From a checkpoint of a small mixture-of-experts model trained on Wikipedia.
Experts: 3 picks a token, a sigmoid router.
Below are experts of layer 3 (counted from 0) of a mixture-of-experts language model. Rows are named router (the router's row for the expert), down (a neuron's output weights, with its number) and show model dimensions 0-255. Each number is 50 + 12 x the weight over its row's rms, rounded and kept within 0 to 99.
Before each expert's rows: "comes before" lists some tokens at least twice as common just after its tokens as in all text. This comes from a sample of Wikipedia text that the model never trained on. Tokens count by the router's weight.

# expert 20
comes before: " ", " USA", " /", " $", " A", " States"
router:55 55 62 37 52 66 44 77 34 62 31 60 48 39 61 66 23 58 48 55 57 44 58 56 46 41 41 26 57 70 41 42 43 58 61 50 54 36 25 60 49 50 43 51 53 59 25 46 48 59 60 70 63 59 58 31 57 46 59 55 52 39 55 63 69 61 48 53 44 52 57 62 56 47 57 61 45 60 40 48 53 55 44 45 46 34 46 31 64 40 58 34 49 42 36 51 49 38 53 44 49 37 58 46 45 66 68 32 28 62 52 28 38 33 44 39 35 36 39 54 48 50 53 63 48 61 66 35 65 80 28 44 54 43 48 76 55 46 45 46 52 39 59 49 51 59 46 42 33 67 22 48 56 39 54 50 47 45 56 34 32 46 57 72 43 47 45 58 36 34 50 62 69 44 35 48 55 53 56 42 37 23 37 44 54 48 39 43 56 61 72 50 50 46 50 57 19 55 33 28 50 27 44 61 34 34 41 72 52 69 41 32 60 28 43 39 61 56 64 36 65 29 31 31 36 77 56 60 44 61 63 44 43 25 69 65 71 46 63 56 66 36 35 29 54 53 60 44 41 59 54 35 55 44 42 54
down0:51 67 35 54 47 54 47 61 36 56 62 65 52 47 55 76 57 50 49 57 67 61 58 41 35 61 52 58 21 54 52 57 46 35 49 53 54 46 56 44 67 42 56 26 54 50 63 60 30 35 71 28 55 35 61 61 33 42 76 70 13 48 45 57 52 50 60 37 56 40 41 72 43 41 53 45 48 24 52 47 45 62 55 25 14 57 53 40 59 45 68 41 58 46 48 57 52 56 41 48 51 60 62 56 31 77 43 47 44 39 50 80 42 50 52 58 34 43 56 56 49 51 43 65 44 51 49 58 62 38 46 63 61 47 46 52 36 30 53 46 73 51 46 33 51 62 50 46 43 43 54 68 52 65 52 62 42 51 55 44 47 35 20 67 59 52 38 63 29 47 73 59 41 54 45 48 28 32 48 54 41 39 39 31 69 53 43 65 57 32 48 64 48 43 35 35 49 63 24 38 57 85 72 51 46 60 75 59 31 51 52 59 56 41 44 49 44 49 60 65 45 58 39 55 68 50 50 30 41 44 51 65 50 34 45 64 48 37 61 55 49 54 38 43 66 72 48 61 49 57 61 60 50 55 21 52
down1:38 57 53 49 50 46 35 60 36 58 39 31 52 53 40 69 32 11 51 66 52 60 44 52 38 70 52 60 51 44 43 35 47 48 38 67 72 44 60 67 53 64 59 42 41 48 71 44 21 40 54 56 48 56 51 31 50 54 56 50 64 50 53 56 28 58 48 36 46 76 55 48 62 46 55 51 60 51 36 47 30 53 61 44 24 63 72 55 43 54 44 71 56 47 79 48 37 44 42 51 71 66 52 57 22 63 49 30 47 51 42 58 29 60 53 63 63 48 56 45 46 31 46 42 27 73 49 46 25 50 43 56 61 43 61 54 45 42 48 75 65 64 47 40 54 48 73 60 55 34 39 34 40 46 48 48 41 49 49 48 46 66 57 15 60 66 67 47 78 39 66 48 60 54 57 44 53 53 65 48 60 63 56 57 43 52 33 60 51 59 31 57 28 33 57 62 59 41 40 44 57 41 48 54 57 46 53 56 69 30 62 61 45 41 47 49 31 47 43 58 66 68 60 49 78 52 32 72 41 56 44 26 58 35 43 57 44 58 61 48 56 70 66 48 47 73 37 45 58 50 69 43 51 47 44 45
down2:53 65 60 52 57 43 52 37 33 51 44 30 44 65 32 42 51 63 47 44 53 29 34 65 48 62 66 44 32 54 45 52 71 45 37 40 58 65 41 43 44 47 43 28 51 54 53 50 66 41 49 48 55 37 54 36 65 48 46 57 34 56 48 50 45 74 38 29 26 51 50 38 49 61 49 46 64 52 43 47 51 40 43 40 53 43 69 62 25 59 77 50 74 57 45 62 61 61 57 55 49 77 40 40 36 55 38 26 33 72 42 66 47 43 61 64 36 58 48 27 62 38 48 38 51 59 35 52 59 48 42 28 34 46 42 51 38 38 77 59 65 35 35 64 62 55 65 46 34 47 52 30 62 56 64 71 38 57 51 48 66 44 49 55 23 57 48 60 71 47 59 39 50 41 40 52 41 44 44 24 49 56 47 48 43 61 44 51 45 59 58 44 65 43 71 37 38 42 48 58 79 66 31 66 49 34 36 31 67 58 61 67 56 62 46 76 56 37 38 59 47 44 44 48 44 57 39 52 42 50 41 47 50 72 44 10 45 56 35 24 45 66 55 34 49 47 75 36 49 60 54 46 50 51 58 48
down3:63 62 31 50 61 63 53 66 60 60 45 47 59 63 49 53 53 36 72 54 34 78 49 62 31 54 64 29 48 45 35 30 40 31 48 35 56 56 76 57 36 39 39 50 27 47 46 43 48 65 44 52 61 43 47 56 47 29 61 56 33 52 54 61 58 48 39 43 49 59 38 52 56 42 65 43 23 48 60 67 61 45 47 56 50 38 37 47 57 49 63 66 44 61 30 62 55 44 44 37 38 74 45 40 41 45 57 50 71 62 42 27 56 67 50 43 63 47 54 43 30 61 48 58 49 60 48 46 63 31 58 39 61 39 67 51 46 43 65 72 65 44 68 51 42 78 69 45 43 45 53 55 38 62 24 53 46 47 53 47 49 44 32 42 36 60 44 54 64 35 50 62 61 49 65 66 40 54 41 42 44 62 31 38 57 51 59 39 60 66 40 24 49 52 56 43 26 67 47 56 52 58 54 51 56 46 51 52 48 60 44 31 57 37 31 58 53 26 49 17 51 75 53 61 40 44 55 36 58 84 49 41 68 57 44 16 53 38 38 61 46 30 49 49 67 64 49 32 53 56 68 48 69 71 54 66
down4:44 66 60 69 58 53 70 88 55 56 46 49 54 54 67 49 31 52 50 51 53 42 38 51 48 40 49 58 50 48 29 35 42 45 63 36 42 53 43 59 44 40 48 49 55 56 33 02 57 59 52 53 53 46 79 49 34 58 55 65 60 49 67 45 47 58 49 76 63 46 61 50 43 36 51 39 47 47 37 51 67 62 56 42 50 64 58 55 43 64 31 34 50 31 40 46 59 56 11 49 18 51 50 49 67 66 46 52 53 62 44 53 56 44 62 47 64 43 59 42 65 39 62 64 58 38 41 41 53 53 58 56 62 61 42 59 60 39 53 21 44 42 44 57 57 22 36 50 56 42 35 56 40 30 28 54 52 45 52 58 35 25 53 46 51 37 50 63 61 53 33 59 48 35 47 42 47 55 62 32 48 47 43 36 63 75 69 59 65 48 56 45 54 59 40 62 26 53 62 58 48 37 64 62 65 59 43 38 45 40 29 55 39 60 42 46 60 59 61 53 55 44 32 62 57 65 64 63 19 44 23 40 38 40 63 68 42 61 64 49 60 48 49 35 49 57 69 56 59 40 31 59 60 71 56 40
down5:51 39 51 53 22 47 23 25 44 30 63 50 59 48 61 36 56 44 35 40 49 53 70 19 37 47 53 28 65 45 30 65 54 59 44 52 49 46 57 43 64 31 37 58 32 55 31 69 48 36 44 64 29 40 35 62 62 45 45 53 39 50 51 44 59 38 37 61 66 55 52 38 43 51 58 68 65 43 56 54 54 59 20 45 66 52 43 34 72 39 54 53 35 41 47 44 50 51 34 57 64 56 58 48 62 38 51 61 53 38 33 23 46 70 43 55 43 44 59 36 35 62 49 66 41 46 43 48 46 50 52 39 63 63 45 53 51 45 25 52 76 53 46 61 51 49 38 44 59 58 62 72 38 41 58 51 54 44 59 42 18 63 36 47 48 59 50 30 53 51 37 45 47 70 43 47 78 47 54 47 56 42 38 69 39 43 55 56 52 47 33 46 51 47 44 39 32 44 30 55 57 49 59 47 32 63 58 59 42 25 41 36 66 52 47 31 33 25 54 41 54 50 48 76 46 43 85 33 48 25 33 68 45 44 54 52 53 40 38 76 54 63 53 43 47 36 48 64 58 56 70 43 69 52 59 43
down6:38 59 39 61 39 52 49 75 77 69 45 54 62 72 64 75 31 46 59 35 72 64 66 49 57 49 73 58 48 50 70 40 44 53 68 37 50 71 49 59 51 43 32 64 23 37 61 20 31 52 40 40 42 39 64 41 44 43 69 66 46 50 84 51 33 48 53 60 51 44 41 42 44 41 47 46 54 64 68 58 71 56 60 56 55 37 54 44 49 38 69 53 45 48 39 48 48 38 40 27 30 75 41 68 63 43 39 36 41 52 32 41 49 78 47 34 59 53 54 52 54 57 42 59 55 46 43 56 59 27 73 48 53 45 57 47 29 55 48 36 65 53 55 54 44 30 34 53 36 49 74 58 49 57 53 61 27 57 46 43 39 55 58 48 56 40 49 37 53 50 48 60 42 43 60 32 55 32 39 49 51 32 44 34 40 54 46 42 65 62 76 62 63 58 42 50 07 84 48 51 56 73 60 40 51 49 47 50 50 61 41 40 70 56 46 48 39 53 54 47 56 66 46 50 37 50 55 59 47 49 69 46 52 34 35 51 54 36 51 45 55 40 56 50 69 61 39 63 57 50 61 61 55 43 61 62
down7:58 67 59 44 56 30 50 52 82 49 47 58 73 55 49 44 43 22 63 49 32 72 68 46 59 58 51 40 53 55 47 42 34 56 41 23 42 52 26 65 67 40 32 50 37 43 77 33 44 58 43 20 40 55 56 57 53 56 52 70 70 55 47 48 45 49 70 42 46 49 42 53 68 51 36 47 55 40 57 40 45 71 72 70 53 50 54 69 59 49 55 59 40 58 59 41 37 36 43 47 52 53 69 64 44 49 60 69 71 50 49 52 41 45 51 59 53 38 55 56 30 43 39 49 51 59 58 45 59 17 47 71 46 49 45 56 50 51 51 52 53 67 56 38 40 60 43 60 60 48 70 48 44 52 34 47 40 40 38 27 38 74 46 38 46 42 59 38 66 54 59 65 51 30 38 50 65 66 63 64 41 24 49 28 65 53 62 57 48 63 54 46 58 66 43 61 23 74 46 28 57 44 59 51 49 64 50 48 52 31 38 44 65 68 42 45 10 61 49 59 35 47 39 59 52 49 60 48 69 60 50 68 67 42 47 57 59 59 34 34 40 55 44 32 55 67 60 61 69 44 49 52 59 57 43 38
down8:53 65 40 36 58 57 45 55 54 64 80 44 29 70 57 59 55 53 54 57 48 56 54 46 60 59 54 47 65 43 54 54 44 60 61 52 50 28 51 54 67 52 46 63 45 49 31 30 43 48 44 58 51 60 44 55 50 38 34 49 36 41 45 47 24 55 49 45 49 56 54 36 48 39 30 72 53 44 50 45 64 72 60 50 45 56 33 57 64 47 45 41 62 29 45 48 56 38 67 62 45 54 44 62 28 15 50 42 38 59 34 71 59 46 66 50 30 69 40 31 53 34 63 34 50 62 61 43 45 56 34 71 26 57 62 42 38 22 47 49 32 42 45 49 52 71 66 50 28 50 46 41 36 65 50 34 55 26 43 58 74 38 53 53 55 52 42 50 42 46 60 19 54 10 57 45 61 51 48 55 60 44 48 61 47 43 60 61 63 72 66 40 54 63 64 44 52 36 44 58 67 59 28 60 41 30 40 61 55 41 73 65 41 43 46 68 53 54 42 46 51 47 83 75 54 39 43 48 71 50 54 34 60 50 56 46 44 61 58 47 44 51 58 65 52 49 51 80 42 42 26 59 40 44 59 36
down9:36 64 43 48 48 39 59 60 71 48 51 53 56 42 37 49 41 40 44 68 49 67 53 56 41 66 14 60 52 52 44 62 52 56 46 43 82 38 87 40 66 68 30 41 60 41 44 52 50 61 60 44 60 62 45 71 65 47 36 59 41 43 58 55 30 55 49 60 45 58 35 53 34 52 45 40 27 63 54 63 30 50 63 52 43 57 56 72 42 43 53 44 57 50 62 46 32 71 56 36 59 47 56 37 68 40 61 58 61 56 56 35 55 64 40 54 50 38 62 51 47 62 71 42 62 92 61 40 26 56 58 45 69 51 47 39 58 62 61 51 53 57 47 55 22 40 42 55 67 54 55 69 47 50 48 53 36 44 33 44 41 46 32 57 43 67 81 44 46 55 54 53 65 42 48 53 54 48 64 45 75 55 18 32 70 52 34 56 64 55 64 49 61 44 52 55 55 41 62 71 51 36 57 42 32 56 56 42 48 57 37 47 54 50 52 74 43 66 65 66 46 66 32 46 46 55 80 41 40 42 45 57 55 57 23 64 40 56 62 60 32 40 50 58 65 39 51 53 58 66 52 29 56 46 41 40
down10:67 62 38 55 69 49 26 35 67 50 49 42 75 46 41 41 58 65 70 49 59 38 43 63 64 53 55 56 22 50 44 57 48 50 48 61 57 44 59 34 42 36 40 60 72 30 52 34 45 57 83 45 63 45 38 39 50 55 57 60 58 53 66 59 38 37 58 70 38 37 52 50 44 54 39 49 48 49 64 65 38 29 78 44 44 46 48 40 50 49 52 44 46 67 39 43 35 31 41 63 65 56 52 53 46 54 59 65 59 65 55 48 60 68 44 52 28 43 54 51 84 24 49 31 51 77 56 46 20 38 38 60 49 52 42 47 62 42 52 58 67 48 52 56 41 25 54 38 50 47 63 61 51 47 56 51 53 35 47 63 53 69 43 66 57 44 55 43 40 55 45 57 44 60 49 55 37 47 48 33 57 45 58 37 64 64 49 43 40 38 53 25 40 17 61 44 51 71 40 35 45 46 46 48 52 39 60 54 49 42 39 27 67 72 73 63 36 49 46 54 59 60 47 58 33 29 39 56 29 60 51 47 67 45 57 62 49 63 37 41 39 72 58 39 51 85 48 72 40 65 37 61 52 63 44 47
down11:43 43 52 73 56 56 58 58 34 60 55 38 48 45 49 61 38 45 55 49 45 50 32 47 51 39 60 70 56 51 42 34 65 45 45 37 31 68 45 61 41 52 29 28 57 48 42 19 51 73 26 47 57 45 53 56 38 47 48 53 39 55 49 48 35 49 38 51 77 58 64 52 57 39 48 68 37 47 37 28 78 67 40 58 53 60 26 42 73 49 47 70 73 41 68 34 58 81 48 56 46 56 38 24 46 44 27 34 32 44 47 46 40 54 73 41 71 61 51 46 62 55 57 41 53 32 54 61 55 82 44 84 59 57 44 34 55 40 43 48 39 41 64 57 22 54 41 48 49 65 42 53 48 64 45 36 62 64 50 39 64 32 54 47 40 38 56 44 72 56 43 53 44 66 54 56 45 59 57 50 39 67 58 76 48 21 55 59 37 63 62 59 70 65 78 56 28 59 52 61 49 41 43 43 51 54 62 46 46 57 60 41 43 56 44 43 34 55 37 45 37 56 56 33 47 46 60 46 56 52 51 51 59 62 45 43 50 62 37 55 56 59 52 60 47 40 49 27 45 47 30 31 46 58 73 51
down12:29 73 56 42 46 59 31 33 51 41 67 32 57 40 41 63 59 44 54 62 55 61 55 32 53 45 57 68 55 28 37 44 46 60 65 40 24 39 47 40 52 51 71 50 59 49 51 66 38 30 64 49 32 33 37 42 48 20 41 46 36 69 56 47 28 46 62 54 34 52 46 43 44 62 51 39 71 46 58 52 70 61 56 54 31 41 61 31 46 28 50 38 72 32 43 44 57 67 46 49 41 69 61 53 41 39 29 39 16 32 53 55 43 42 41 44 52 48 43 61 43 64 64 69 44 32 64 52 56 55 38 41 65 53 50 47 45 60 35 49 37 63 46 49 63 72 81 46 29 54 55 47 58 51 55 64 70 55 42 60 46 55 62 54 40 53 58 58 52 50 48 52 38 56 52 56 51 40 51 37 62 45 53 37 45 47 61 54 43 21 38 39 36 35 22 51 80 31 37 62 30 54 54 46 31 50 51 45 40 53 32 30 73 42 41 46 42 47 29 58 54 66 33 40 49 41 49 57 49 47 32 65 53 31 26 68 55 52 46 40 63 53 26 41 60 65 38 48 59 57 46 46 61 65 43 50
down13:51 48 46 44 33 54 26 59 42 41 59 46 54 54 45 55 48 16 48 45 59 66 43 37 49 52 35 34 52 56 44 51 67 52 43 44 64 28 60 55 67 47 36 51 41 46 60 51 38 35 47 28 46 68 74 54 52 41 68 57 42 52 56 47 38 28 51 46 37 72 60 61 41 47 37 58 46 60 41 51 52 49 43 74 30 46 40 51 51 56 35 48 62 50 36 49 28 56 42 54 61 45 50 27 53 48 41 55 61 43 57 61 14 69 39 42 42 41 39 42 54 59 69 37 37 60 56 53 49 36 57 49 60 77 72 34 42 54 57 51 65 69 56 56 33 66 38 42 54 41 58 71 52 22 49 66 69 46 36 36 50 47 30 47 54 58 92 49 45 26 54 46 52 54 47 58 36 53 39 41 38 34 57 64 46 44 48 47 49 27 58 47 33 54 44 54 75 67 31 47 73 41 61 51 35 46 63 83 49 19 41 58 49 54 45 35 30 38 42 41 70 48 45 61 54 24 58 42 56 54 51 50 41 54 50 60 46 38 75 58 51 49 39 58 40 47 62 48 55 62 71 36 51 45 53 54
down14:38 34 41 52 47 63 46 64 77 33 41 33 63 57 48 24 43 43 59 47 51 39 25 62 59 43 52 29 42 55 61 40 55 46 44 73 66 35 47 53 46 56 59 57 59 50 49 72 43 48 49 54 51 51 71 21 57 49 53 56 68 49 43 53 45 25 49 44 36 49 64 55 71 54 51 48 52 44 49 45 60 50 52 39 40 39 42 57 41 52 12 29 53 20 58 63 39 54 60 51 51 37 68 59 29 50 35 46 47 61 32 69 66 45 61 47 58 42 62 66 59 38 53 43 33 68 48 44 14 47 44 55 40 61 39 53 58 48 65 62 30 63 31 36 60 48 50 39 38 51 65 45 43 57 44 35 87 33 65 48 63 53 49 44 42 46 69 40 46 43 48 36 35 34 50 49 50 47 47 26 47 56 49 59 68 59 60 55 21 24 61 50 40 51 64 65 33 57 28 53 56 55 45 30 34 51 61 62 32 73 43 51 45 49 54 42 66 48 55 42 52 38 53 52 55 46 51 59 43 43 49 20 61 74 52 52 51 49 51 53 47 65 57 35 48 43 29 66 56 49 49 61 27 58 37 67
down15:35 47 34 42 49 52 52 69 36 48 34 45 50 54 55 68 31 52 39 55 50 57 31 50 63 56 30 62 47 21 65 32 75 56 58 56 46 48 38 40 38 68 79 52 73 54 49 64 50 60 51 51 71 44 46 66 24 55 65 51 41 41 54 45 43 59 39 40 39 58 51 43 57 53 51 33 57 57 65 55 56 43 43 46 39 52 62 38 53 30 37 38 69 61 55 46 46 56 49 40 34 30 43 43 52 39 45 34 37 56 61 80 26 38 39 53 77 41 64 68 42 66 51 44 55 49 35 48 46 44 63 61 58 52 61 32 48 59 37 48 45 42 47 40 55 61 61 50 56 42 33 47 31 49 45 37 73 50 70 41 46 40 61 77 52 72 42 53 55 54 54 56 45 56 69 48 27 41 40 45 42 34 76 65 68 48 49 46 48 23 49 53 52 44 38 60 62 43 65 51 43 33 46 37 50 50 54 43 41 63 47 65 25 46 39 47 53 46 49 49 59 53 48 32 50 50 57 77 59 43 60 41 42 48 46 52 49 67 88 48 60 74 59 62 52 27 37 35 39 38 22 41 16 46 52 50
down16:47 54 42 49 65 38 27 58 38 53 69 58 26 43 50 63 28 49 51 66 58 36 68 55 41 57 59 42 51 38 58 67 60 50 43 42 28 55 73 44 50 38 25 60 40 43 58 59 45 37 47 49 50 63 45 71 46 35 48 30 47 43 58 60 27 25 64 51 45 63 32 52 35 54 42 55 62 58 45 45 59 69 38 67 45 43 57 60 58 41 48 62 41 64 46 47 61 39 58 38 58 47 40 75 68 56 51 68 44 36 39 49 40 54 37 56 59 44 65 30 47 49 51 43 47 65 46 61 76 61 50 53 63 78 52 51 64 56 57 60 48 72 45 56 55 55 30 37 52 48 35 57 44 34 56 42 43 61 53 83 62 39 43 47 51 48 42 34 59 52 50 45 50 33 50 42 80 59 37 40 52 52 42 49 46 51 58 49 44 79 46 28 62 73 41 46 26 58 52 66 51 67 66 38 57 44 40 67 57 73 68 53 46 52 37 68 60 38 21 51 58 43 38 50 47 51 62 34 43 42 51 42 67 49 61 75 57 33 27 48 48 47 55 43 53 38 68 42 53 59 78 67 80 50 57 64
down17:54 59 66 35 27 49 44 53 48 55 45 48 41 67 67 35 67 61 48 64 48 41 48 58 52 47 44 51 48 45 55 63 54 53 51 54 44 53 68 49 56 64 57 55 55 51 61 15 55 36 48 42 48 58 64 33 49 54 53 26 32 35 60 51 56 18 38 55 47 44 71 39 41 50 60 42 46 55 51 58 47 43 53 46 68 68 35 62 65 67 41 52 64 46 54 54 41 52 69 41 64 52 50 17 42 39 27 52 43 67 53 67 26 37 42 38 73 66 37 53 50 37 36 66 49 48 63 29 49 53 52 55 38 49 43 64 31 45 65 67 47 55 28 35 52 50 40 51 48 70 65 70 55 62 52 73 47 72 40 61 49 60 63 51 61 39 54 44 44 40 53 48 52 24 40 60 61 20 25 41 48 48 71 50 61 33 38 64 37 54 45 36 73 50 44 43 57 63 46 51 70 66 49 38 53 43 50 48 44 51 68 62 60 34 30 42 54 47 50 36 66 67 51 13 58 56 66 31 48 44 35 49 46 50 42 64 47 27 62 63 45 68 36 48 54 40 68 52 40 64 44 43 54 24 36 51
down18:28 38 52 41 64 56 48 65 11 38 68 59 57 38 58 58 45 51 61 40 54 36 26 56 33 47 39 43 63 49 34 37 73 67 47 36 66 55 54 58 62 57 46 69 59 39 27 55 68 57 52 27 23 50 29 71 48 45 57 44 83 44 37 60 62 55 51 52 44 52 40 45 45 39 42 34 55 40 69 52 50 73 35 47 82 47 49 53 48 36 29 41 38 62 48 26 65 52 30 55 52 51 53 47 62 40 65 51 55 55 38 48 43 41 39 48 51 48 61 54 51 59 51 56 58 49 62 52 49 59 68 51 67 48 37 46 58 54 43 66 66 60 42 45 57 43 65 60 49 73 65 53 37 43 48 54 37 57 44 76 35 62 57 59 49 49 29 59 66 67 33 44 51 47 54 46 60 67 53 49 78 49 50 44 49 41 31 49 41 49 45 40 65 44 60 64 52 25 42 69 55 29 36 57 48 67 24 48 57 63 49 47 40 36 65 59 51 42 48 57 64 42 50 47 47 61 54 51 54 29 25 40 37 42 30 55 53 65 35 43 44 29 44 32 50 26 36 38 35 45 36 60 65 50 60 36
down19:54 35 57 49 40 48 36 45 68 40 24 46 62 42 46 36 72 40 52 43 67 46 41 38 53 49 54 60 39 62 65 36 49 49 40 45 54 86 43 59 44 34 27 50 40 46 52 45 65 56 43 60 50 44 52 54 83 35 26 59 50 38 52 57 55 65 40 48 50 39 48 61 50 33 58 65 52 38 42 65 53 49 62 70 69 36 34 66 63 78 32 47 30 46 47 53 67 55 54 52 69 43 32 39 48 51 42 41 32 26 64 56 67 59 36 37 70 69 35 38 56 59 55 46 68 43 53 47 45 66 49 64 67 49 52 31 09 58 60 39 48 38 65 52 58 29 63 40 45 53 59 50 56 73 39 57 43 44 41 53 55 35 78 56 61 44 50 51 68 49 48 45 52 74 64 62 57 42 32 51 65 65 48 56 59 43 57 54 68 45 44 62 51 48 46 62 78 43 54 47 30 46 39 50 56 32 38 62 55 44 61 57 42 59 33 64 47 49 35 54 39 49 63 56 48 37 68 60 53 57 63 43 48 43 63 29 55 34 31 44 49 37 35 77 63 37 46 21 53 48 56 44 55 46 55 50
down20:48 45 44 39 69 73 67 57 61 39 64 53 63 67 58 44 11 46 66 45 51 61 56 43 37 56 47 48 69 49 70 29 51 42 46 07 51 32 40 46 68 42 38 45 70 45 38 18 53 58 56 33 40 56 36 54 62 68 45 61 22 59 61 41 35 59 51 54 41 34 49 49 46 56 60 60 61 48 53 51 53 51 45 35 55 43 39 73 63 38 45 85 54 46 44 39 48 45 47 44 50 55 53 39 43 35 51 52 41 54 42 46 62 62 57 68 38 41 50 58 43 50 48 34 42 49 26 36 61 59 46 69 40 48 54 72 46 35 49 56 44 42 54 40 40 54 30 57 54 52 57 54 36 73 54 55 61 42 60 46 56 29 41 60 41 26 63 58 39 72 70 58 38 46 40 41 61 49 37 53 66 53 70 44 45 52 44 47 62 76 42 64 46 68 59 36 04 48 46 54 48 33 63 65 61 44 35 57 51 47 31 33 40 73 59 49 38 79 48 37 56 56 46 55 48 60 39 38 38 49 32 55 39 34 45 50 54 52 54 47 53 39 57 51 50 44 62 63 64 46 45 44 62 57 66 40
down21:53 31 39 45 66 60 30 54 40 42 38 47 63 39 76 55 74 50 62 44 65 44 33 42 59 59 72 55 55 24 54 47 43 57 42 42 47 38 16 64 43 09 64 58 64 34 67 47 49 61 57 41 49 58 22 39 46 50 36 56 52 70 58 46 69 38 68 50 40 58 54 62 63 60 52 38 34 41 63 37 55 61 34 40 56 59 35 45 67 44 46 40 43 58 74 36 47 51 42 45 59 39 44 39 54 42 43 76 57 44 33 63 48 38 30 50 70 65 22 51 44 50 44 51 50 37 38 44 37 54 43 47 59 39 44 35 27 34 57 44 46 54 56 48 59 40 39 34 35 47 58 51 46 54 46 45 57 48 41 37 53 43 63 48 71 57 48 49 35 42 44 63 43 55 67 35 68 64 62 45 38 23 70 43 43 49 35 51 24 36 47 40 27 69 48 54 45 37 38 46 65 32 50 30 69 59 54 56 44 58 48 41 47 51 30 55 56 60 29 36 35 40 51 43 64 44 40 59 50 40 48 71 48 54 57 61 41 59 55 52 48 52 52 68 70 47 53 54 50 63 47 17 56 38 69 48
down22:65 49 66 40 58 38 46 24 33 68 44 63 43 68 34 31 79 37 51 44 48 58 39 42 57 41 69 60 42 48 36 47 64 56 40 46 53 49 40 27 51 54 46 55 56 47 42 60 47 51 41 47 58 59 33 41 48 52 33 60 60 43 38 66 65 39 81 32 35 41 39 55 44 64 54 62 38 42 33 56 42 48 55 45 34 33 45 60 51 60 50 52 38 72 29 30 50 45 36 48 30 32 49 69 60 51 69 48 45 70 45 64 42 42 54 57 23 52 49 62 60 62 63 41 30 63 51 43 46 36 45 44 51 51 58 44 69 50 42 40 42 39 76 55 45 41 52 60 45 52 51 26 79 30 61 39 68 55 38 59 48 18 65 61 50 42 53 37 38 23 38 48 47 56 60 50 52 50 65 51 52 65 40 71 46 47 50 54 34 66 57 43 48 34 54 45 93 54 72 57 63 58 38 55 52 62 47 47 45 47 54 59 67 62 62 83 41 48 57 66 45 38 62 53 47 41 62 38 49 38 64 52 54 28 38 45 57 50 34 43 55 50 62 66 69 72 55 45 47 56 49 69 62 46 40 62
down23:55 47 37 49 53 58 64 45 32 54 58 52 63 48 54 46 76 57 63 68 63 60 50 49 55 38 61 57 40 43 57 29 13 51 25 47 56 16 34 53 59 31 66 54 33 52 37 53 62 63 56 69 54 58 56 38 65 63 55 51 49 66 35 34 65 15 51 34 38 51 40 50 43 37 48 73 39 55 56 40 57 45 63 53 49 57 54 39 11 38 68 55 49 44 50 42 50 38 22 58 52 48 27 41 37 43 55 46 55 77 49 25 62 52 55 25 51 69 60 47 59 36 42 26 68 52 68 56 59 55 57 43 46 52 26 47 53 61 58 51 52 49 38 48 40 42 52 38 69 38 52 44 41 38 61 43 57 54 27 60 67 52 57 55 16 31 44 66 52 55 64 53 53 76 45 74 33 73 62 51 50 58 60 51 48 45 53 60 38 59 55 30 59 38 63 52 59 38 39 66 75 51 48 47 69 45 51 53 50 48 56 51 62 57 55 50 72 47 50 28 48 57 52 52 39 47 33 33 65 46 44 51 58 50 64 43 37 64 59 53 57 40 43 56 52 42 56 48 64 41 47 58 44 32 59 58
down24:23 58 59 39 59 57 37 78 65 28 49 57 62 59 33 75 47 64 51 53 44 64 35 43 40 56 45 35 44 53 62 47 53 44 47 43 53 47 60 44 46 50 36 19 53 36 56 38 49 59 44 30 51 35 47 27 48 58 53 64 65 42 50 83 50 51 52 43 83 58 52 47 41 46 45 76 49 69 34 72 45 47 39 52 41 37 59 45 68 53 55 43 49 52 49 62 51 52 29 41 20 40 71 50 46 57 58 45 36 29 54 56 44 52 31 50 52 66 25 55 40 53 22 54 53 41 29 40 41 67 60 51 47 25 48 41 64 36 53 48 59 59 70 34 39 51 30 47 41 32 52 41 42 41 60 32 23 48 36 42 49 63 60 53 54 60 35 57 40 60 49 57 28 81 39 47 42 61 40 51 76 37 51 37 49 56 46 44 49 62 48 72 35 48 57 62 55 58 55 39 33 54 39 53 65 35 55 26 67 54 55 58 56 40 53 63 47 67 55 53 60 55 40 18 56 61 59 59 48 59 51 48 50 58 46 38 44 53 42 52 49 54 67 42 62 40 59 43 54 52 76 42 43 55 43 21
down25:53 60 37 57 36 45 49 21 59 53 60 43 54 55 62 59 45 64 53 57 49 58 57 52 55 43 46 40 62 44 40 64 41 39 49 46 31 47 46 42 69 54 47 49 36 39 46 83 44 65 43 36 44 39 50 46 68 33 58 52 48 49 39 47 51 51 59 42 58 49 31 64 42 56 53 80 48 37 55 41 71 48 44 56 49 31 41 53 35 48 40 48 45 59 53 48 65 35 68 42 50 48 51 52 79 44 49 77 49 15 34 51 72 63 32 60 48 63 52 31 62 77 47 53 53 34 66 53 59 48 34 76 37 64 56 50 51 44 60 18 44 40 47 55 64 53 62 28 62 60 31 55 57 62 37 39 64 45 62 49 49 35 62 67 57 64 52 44 48 53 75 41 41 50 80 38 40 68 35 66 40 49 44 47 32 49 47 42 65 65 71 52 47 56 51 23 49 65 37 67 32 66 59 48 33 52 53 48 54 71 57 35 56 48 53 44 43 42 49 64 57 64 70 48 38 37 64 58 61 48 41 84 58 66 45 47 63 56 58 31 49 60 40 57 55 54 39 66 56 39 59 47 21 35 46 38
down26:51 27 48 59 43 39 71 35 24 60 53 35 52 63 63 48 46 49 59 43 61 46 58 60 52 41 43 51 58 51 54 53 50 60 54 67 63 64 68 41 65 60 43 29 79 68 48 48 52 44 46 57 52 50 49 32 54 64 75 78 46 41 25 59 54 41 59 66 35 50 67 66 56 52 61 59 61 51 14 43 54 53 53 28 45 60 32 43 68 54 23 48 44 40 54 54 47 37 47 42 59 61 56 56 55 46 48 43 50 52 39 76 56 51 53 47 47 37 35 79 62 35 53 34 58 44 32 73 50 54 39 49 54 60 71 33 68 60 42 52 50 40 63 40 69 61 53 51 52 59 59 55 69 52 51 37 75 54 55 68 55 54 65 28 58 56 66 53 50 43 68 61 69 62 56 56 26 38 31 49 46 52 58 62 51 53 32 45 39 51 54 48 55 55 45 57 67 25 52 49 40 57 44 48 34 46 54 37 51 39 62 52 23 28 48 46 37 54 68 30 39 53 60 47 67 36 29 38 52 62 53 47 62 37 32 77 41 30 76 41 66 51 36 44 48 50 44 51 34 31 50 39 57 50 36 70